From a checkpoint of a small mixture-of-experts model trained on Wikipedia.
Training: a variant of SOAP for the experts, 675M tokens, 5149 steps.
Below are experts of layer 5 (counted from 0) of a mixture-of-experts language model. Rows are named router (the router's row for the expert), up (a neuron's input weights, with its number) and show model dimensions 0-159. Each number is 500 + 50 x the weight over its row's rms, rounded and kept within 0 to 999. Numbers have three digits each.
Before each expert's rows: a language model's description of what the expert responds to; "mostly gets" lists some tokens that are sent to it at least half of the time. This comes from a sample of Wikipedia text that the model never trained on.

# expert 23
Noun-final word pieces. Closing pieces that finish common nouns, often followed by a comma or of, like pal-ace, diam-eter, type-face, H-ope.
mostly gets: "ony", "ody", "ophy", "ope", "ange", "rice"
router:547559483497500456539455463513479473474466584575499445584493494490486553456594587491540500498453467464428412496487511483498563482563561441521564413485520580446538506526525464531555598491527495529433406481600574449565448519546472539544505410499515497610482473424457537469504602529509446542405448501457560451518564505446422571384545527499568502542458487468586508594505460553583596469467540522457560435527526512504494455471471461439480533474428564440484506408506529430462532450437581
up0:585520420530448541513482515535563446460475491417528447507510510615454522485482472416650633461460468536553612551524354514516545491388506445547465412501476564472535507490481462474493582497458450510480437489531548454460443552524481529500452552531545533515400519404546435442519511457583573484479460452556533586555440533481486528509527441463528465478478510529421470562567536504580521482559483535545494538496511423511597510603486445487512472489502521477429550495561464513467564451412508

# expert 12
Word-initial fragments. Space-led first pieces of split common words, mostly after the or a, such as st(ages), b(acterium), ch, ph, pr(ime).
mostly gets: " st", " ch", " ph", "Ch", " par", " mot"
router:507474571503416434553526477510604454548445497456526446479516476540464504473457585523473491494526441513575498487539509486477536543445540590573490554433500493487447557553522571489386561522532492573502573444468498494480456372472506494439475514478524551451474432487494471442581422579507573438506508456557570488414420532560483384537387510517430540456499511518570605444579527500520543540432561448524394532473388531581438514484500445439484491543552547504530459571460482389532523505505510
up1:453490447488466387531406502475515580448572553449438472552534437548517548484436417474511504615441551531598524495455574506541489490580507470512525356506527504509494584510491517525487490377522592452531409462471555539545518538581477465521435631529496367472546536487463526480476483455498457504520436472512510554459580441489540552518467523450533500550415547573583551489551514421494500477534531460502478578561525480415515531464539474495500446490611548444457542415471471438438493476532483

# expert 14
Line-initial capital pieces. First capital letter or word piece of a line after a break or bullet, as in Ch(loe), M(etarctia), P(iper) in taxon and list entries.
mostly gets: "In", "On", "He", "See", "Ch", "Pl"
router:559507490582495475509537436537574442506544526584554545423525521549425529457491507445501474459536479471417458534454507410500494520510463459510449407482510530463478515497597633436429520511567436568486511500553540497459478559409458485512378488503522458461506529519446499545599447558505476479455577507616639477510446617459515527564448529510496507458411529499540543524430507482424420532487557483550454594402423455534464564469521433504484522483563472464517528472433563419478552445547516
up1:495518616518532583537533435436435418599461589564483483510478426517460531494568521559547527595462474481512512443489508475522539374499529513515525438457464507494500602474596540519509445503413539573557429503530508491478437498507449540525413532588402487584479494553482519521464395400435531515483452506482433516503449465560558492429462447482533524505504514501511532519432506568524454499461564492503429402504448490316469481574470479475478513505543560497521532388439484599498456488519506

# expert 47
Romance name beginnings. Opening pieces of Spanish, Portuguese and Italian names, like Fern-ando, Seb-astián, Sil-va, Ter-esa, often after de or in sports tables.
mostly gets: " Mart", " Fern", " Salv", " Gonz", " Sab", " Fran"
router:491527542502465532495570440526435482448488556450468544459514516505451498536520460551515525433627476522487463458557470561531423481447474529471468557608483438457573545497467573447590499396500530607463579409449477492512578489559543516481553562477508569396476539494449504533589571534514522500501487566536549402564547436491502553548525537520440541485454479426527483517464474587466540509527460392594543476405434451548464473475530550442538426567413420460492462513436441473414456483465576
up0:472484557536508511478461562503470529458635438506475455531496448483417462464539496499374534390559616556448538471519519564581470607454513548475513514496455502456505470438479459572410505475472524481457498522558517524477428494584461483621574477522496523509460561531425491535513441486455482541445547537484478477534533411556500495442564578437471504446491550504499521479526417444448416489392563481504560493524506452574520521601478565470493466484387422562574544501495575578471575419552483

# expert 32
Clause-linking words. Conjunctions and complementizers that introduce clauses after verbs or commas, like that in "announced that", which, when, than, until.
mostly gets: " that", " which", " when", " where", " while", " than"
router:448565517438458531504442512404517445531522444465511480495468447527527473437434523587490464543509527529549553500482632499494482637406487556498599541558447483567498544428480421493521589437528504481504519528495482522458541562510522533572497444458437504550505603493489534562442517433570531485560451536469495572464529548444501513497505392536418454592482511548533521530514509460410480407559557433521361499514417469563453472545438458566484490465448542438469478474533519384432517568553461
up0:503506537537524482514520448451500518582520532420579501541514509467505489596535456524532350462455410531555516485509543474576482407514451501483504457506500498540396440555480473470542538527545510495475509535557447493463458530555483528495499535492514406515458375474470354442440594509548481571559534562491561446541499506583546486431558464569511472544600435570401463410432473564557544512459496571494458513524481418528471517660502532417480532519551514465481441475530483558494462413536493

# expert 56
Acronym capital pieces. Capital letters and letter pairs inside acronyms and codes, such as I in NCAA Division I, (IR)A, (ITAR-)TA(SS), CA.
mostly gets: "I", "TA", "CA", "FA", "U", "IA"
router:544410591506522531467515502487529465548481502558513475462447547505517565436531508481466568507529409486506440399432567435523542485512489617417496399465500447487537535517520539534521458540520556532441457473488511503452555445521568460471452463584435506533524441497416433448528559540563604488513520475472531412626537511387546565512471566577546490472496447502525566529444523525496615425534462528500497522461539442503514441546432546549452546541497481611414441385445500494443427485537582
up0:456530459457523559464448443614547518411427518481506598453459461456523580490597500522478515425459451432524431486549532496487530497433455517472453493450614432495449503581551472553482534479476451545426502529463549507561560432443547534532439528482508567497529479596516407378514481504359465528426513526479438456571544452468533618462551598525486573485510463496581472530526533501472517444458519472525500555425488463516556458495446512545504551520526487526454520602551608393526505478438475

# expert 33
Commas in dates, numbers. Commas, mostly after numbers in dates like November 16, 2010, in thousands like 20,000, after place names, and in lists.
mostly gets: "',", "},", "),", ",", " ,", ".,"
router:432464549431476597447477545460444535541512425461514441526467517451549420463579459514562508512572553508458515551486496584482456569507491464505574534598465450553520491495500541544574565514441594465499473549456492524438557469524526499528572459516508472591528612479553470579447467411458487528472536463512466459420448467523568481518589486488525479519584572533399589478574436563571427514552566515469421424486482554490439412482487414472481520451435512446455529497430460408547611493449492
up0:563589522488479550533489532548486517424491474568583496460438515478452448521431532366425544454502482514463502469515533435526486497490633499501570498567488559521492636477430477539544505434472502529508559414472462471537488513511462514542554481473515520567577490441467480575541488496436548520465478438438485529559445438515459503457533385426459536582557492458582472593494475452512463423431438454523458406495541567434618458457575483421494531475441529502530567462383526467503414526504564

# expert 29
Capitals in foreign names. Capital-letter onsets of personal names, especially Chinese, South Asian and Arabic given names after a surname, like Ye Jianying, Abdul Hai.
mostly gets: " Bh", " Zh", " Ha", " Kh", "q", " Mu"
router:433575584488439548527554484453475438502435487550437474478570506452439540511519569498506584457545467536498460561518462519498443480443530535570508545560496434478503582446495595522521442428463431521414571390511563502502599445492502481521538510445560527388492545552391531468526547584422515511527538512603552443493503424426570494560479561460422462488414512451484493409542554590567552512504425438576555519481485568504532490563486440447576517501467470469553448474421482514479436477488560
up0:541580577496492487519502447498462484537606576509499567567422427576524514521559638475457459519546520570447578508512554541496505457527475557470490474517526525476491544523526456550571494541488403515367473479469583531516474539478508440406439493550559390455547456514478526506426491525470548496469422465425576500446517573443571448452501538537459548456440536496513626470535466556434497554466515563459439498529495442581547515494475393513530515593410436569512424486507526533417502455465432

# expert 45
Word-initial prefix pieces. First fragment of a split word right after an article, often a prefix such as sub, per, pre, con, super, as in suburbs, ocean, constitutional.
mostly gets: " sub", " o", " per", " syn", " Pre", " sem"
router:467576455499471498519509524534452511527426560515461450458430479473479618540524598498454537526508481565607562458483519432516512482506471560450455465415537481458436586489472587535492491428505478534531463497486453480473578422574550479421367538484494565461445426458463510444574506541422537468468441541570579610407465522572511526553439494510411579444515516528541604538499593471488554516541485457466431488422467469477462578414520580474463436562547481498476431543534463482509474476429535
up0:452531457488447576587520613484529444530586415548590480612471452491548474466557485542482518416478468473608597438514548474543568522521490515443546469516590497487528558401508386486467472460539491528543475487455628432581487482438487471517483602507527513533480540430464564504519541506474531482440476534516502560485538477469508475443476351567556488467531607521509485549556427461478475412543497536523443474531518477467435495538523460424508436527499441454410493556470521531408443576497460

# expert 1
Uppercase abbreviation pieces. Short capital-letter pieces inside acronyms, country codes and gene or protein names, often in tables, e.g. USA, ITA, RORγt, WTA.
mostly gets: " US", " USA", "CA", "BA", " UK", "TA"
router:553464464627583527545452485512446558496546566579550474517440556529448553491556544465502611517517471488528541395397497554467464447552518574449527459530535466431462460470421527502460515561498516518463504490584568464477511544463512488521469496585496560532496457438418365506493452502496516584482522497523566443516593522393494532453598516513471533489507457445575497438432499494527593532503410568436462489433551456440513407549529490452493535402505531563447616467412512509524438475492473
up0:569438488495467509435380533483533461487451504494561507470466347517480559430550425473549451464420448488484525533495533575601547524474449539530364533502502572432515455526446558434547511448448444496474586427560467514493486463467538529596500486498462555536490482586471501532539521464426556509479508462492549557478467511465483592498571562553467544575544447569576556547571534548517346506500429536492427539432537549514602498553464497468379502503463452533521501493438491535549498502494557

# expert 42
Clause-ending punctuation. Sentence-final periods and commas, plus clause conjunctions like but, because, although, while, ending narrative and descriptive sentences.
mostly gets: "\".", " but", ".\"", " because", " although", " while"
router:489460536581469543445469394479448540483497513551455449503444531478515500447434481521598492412507428538531562542409620562468572534517539456551511469542499440496526417507465448497455599465495568425459566535521497604454464603546459459535532418471499444554514580509493534544475474519489435519573487558421461581562492526486459552530565465498499417579459524494471456521522511525477499469556519437418517515491544510524430411495405450514478491488396496473487501576511579445504516673433491
up0:487532519536605544530457424452505464571568535526457451448444371442589466508523384558465535545551529422492452575548517467527517443448476529452467436548490569465571534592617524531456471499491455494489532592551586523547555577575577589394498481569517529471535522436395521470491534484454601481531495437521423469518481492546569595504518461528507467467478504497479530446482479518495496531541442456454436492501371520414471455527589460433543467518524544533563467512431459510534503535480490

# expert 55
Opening quotes and markup. Opening quotation marks before quoted critic praise or song titles, plus section == markers and LaTeX $ signs.
mostly gets: " \"", "===", "$", " ===", "==", " '"
router:514476545559487493382492413523516475494433458589474476521458493604487543406457582465453524519425482463579555523392560526539565457514530566520580596497479586471458467464475506462473551529484456516466549498547485491499561491415565514564519463511408498490446498484543516483409487570459509540516420521410469496608571494518455486499480500550499467489564482561465480507534479499488532494568471563461389483439569530547551448443356562511539552490566461451460571509409621565507516545420472
up2:514456517491445447493484516443524499548440457444522488451466545503531460455597486389480527554420491453545470564455532516426471471591568508534533416541497534528553518501398520513530348458579514439469455462439475552544470479547380471474442478586548443514451601490512401511516431532556476565533434608466524503417474434589498509471526586542513469551469477566544471455488553478483507491465456428550463532487494446543505440577533562494539477410571467590478451461576470545579495550556463

# expert 22
Function words after verbs. Adverbs, pronouns and participles after auxiliaries or "to", such as not, be, him, also, well, known, located.
mostly gets: " him", " such", " them", " been", " known", " well"
router:458500544420518400544434432514575492474580490544570508559481438577520458565443554605508522495437558474550541507525533505447477504518509521485549610568473418524463477393492489467408443493459472523434424479529507518543485558564572485541397545460538537531455489543502475468484497472454467505555445577501479590497524433440501469424550385517508458566460430580503487589558459436450460501420463484508407500552443491527451598506498550608538493484508459463502444563601543552443469576497476
up0:548528466514515502580589528483458503539435483449485478397485486482471457595410452555395391445555522509488533598449562505533461490489477489482484425508426459543413590481562388500500492423508527579512497520525557501572471494498479459564526528442429434463496559504560567495490529448496540486467603498511519515479579595489575375558474399502489489600532446535526519532511505426448514533506448507508463537480472505533585516623483484564539538504535521452469480487561390393524590479482481

# expert 20
Section heading markers. Equals signs that open or close wiki section headings, especially the closing == in ==Honours== and ==See also==.
mostly gets: "==", " ==", "===", " ===", "====", "|---|---|---|---|"
router:483504534595453536386572515550583435546444460462486483519454423553531554438436473431466545469523578450552544501441565507488534552509537496540603513465486580529417450467570603485514502451475503454512441491603394486594427532440513463488438470518444422451420465523502545555471552585483509527514396466484466454555595569481484488519558459568527493548482510493434526575441439471423590485557461530488447564472396539518516447493407545514510536428530508461462510439539576519497523493554496
up0:570443519534530516538546544485542590502563566562501526562427525529511507618489450466422476537517596461484497463551508516481447498568372480497544483370514427444489450512530425489514473538494490558495510531496523468485500423453540525439471458470546504454482550529491502479489503465674556588516576491490470415484538523420489550557526440493498606460529522535503523533530517562588525531398428440511492542397574435481423433513539452488541505411551545426468438474487512427520475566600545

# expert 40
Word-final rhyme pieces. Vowel-plus-consonant endings completing a word after an initial consonant cluster, such as Sh(ort), esc(ort), Ros(ew)ood, St(ands).
mostly gets: "out", "ort", "ull", "igh", "arm", "rew"
router:582475476551572435515597480441535532471519586449471560520542506516576446538426489492569445510446431529495495513520451456515528603445562557552461436412534564455473505525521389532431503484455400576561492552503462476512411515463429651439574502464594497543411529552510458437506567493505412455532509470490496528438548467468499506489433480539514550433514463420505445484465503499516517489427527404570557529588493499569479480438547524437525495434478549470464498553447484511442484472539638
up0:487472416494538526419494383477502534468447455525608518527460522425485462478584440512563515491428485507495576596581591469480538571457534486579530467490514527493546442446445475525563531477544448463536531492484490570467494484500548429457478519459511445627562431495423538494551561523379502477515585539456478459462581500493548583468524552490512506568583592517499558467471600523406482360515456503554446452486420458512494412483467506561528514420514524469437492553477552550478526530450411

# expert 59
Word-initial prefixes. Opening prefix pieces of words after verbs or articles, such as re-joining, un-related, inter-im, sub-jects, pre-, dis-.
mostly gets: " un", " re", " pre", " inter", " co", " sub"
router:507552467464480416490573443544579567504421516533410547457491458560542579545525553447478539453465578492596470565577465523481508448428547589486449549480563499466464563564469552474403414497458492537535504505490529484486544512589544503432431540428536525426504458505466486351509518492488558435524418480505584603499535495477458478570410545508458547493508592562508504541498507441519608459446438466503493486399539433481532555414472522565531512499432403505567468527543547501571447509490468
up2:565494474476439574530568492486544536469501541418472533560491436521557514522566441531555601508474511495498561406644410587448501462522412462414535510493533481552469476453405556574458544512467441488524500466463550568377496526518522500511493459525533436499563475453482466520455493461513496541477507554432365518493575509500542564549495445519566412585503522485524456477428512424503433512535508526485550580488475574535616423482520454472467509551393426612534505501560478453578503495484433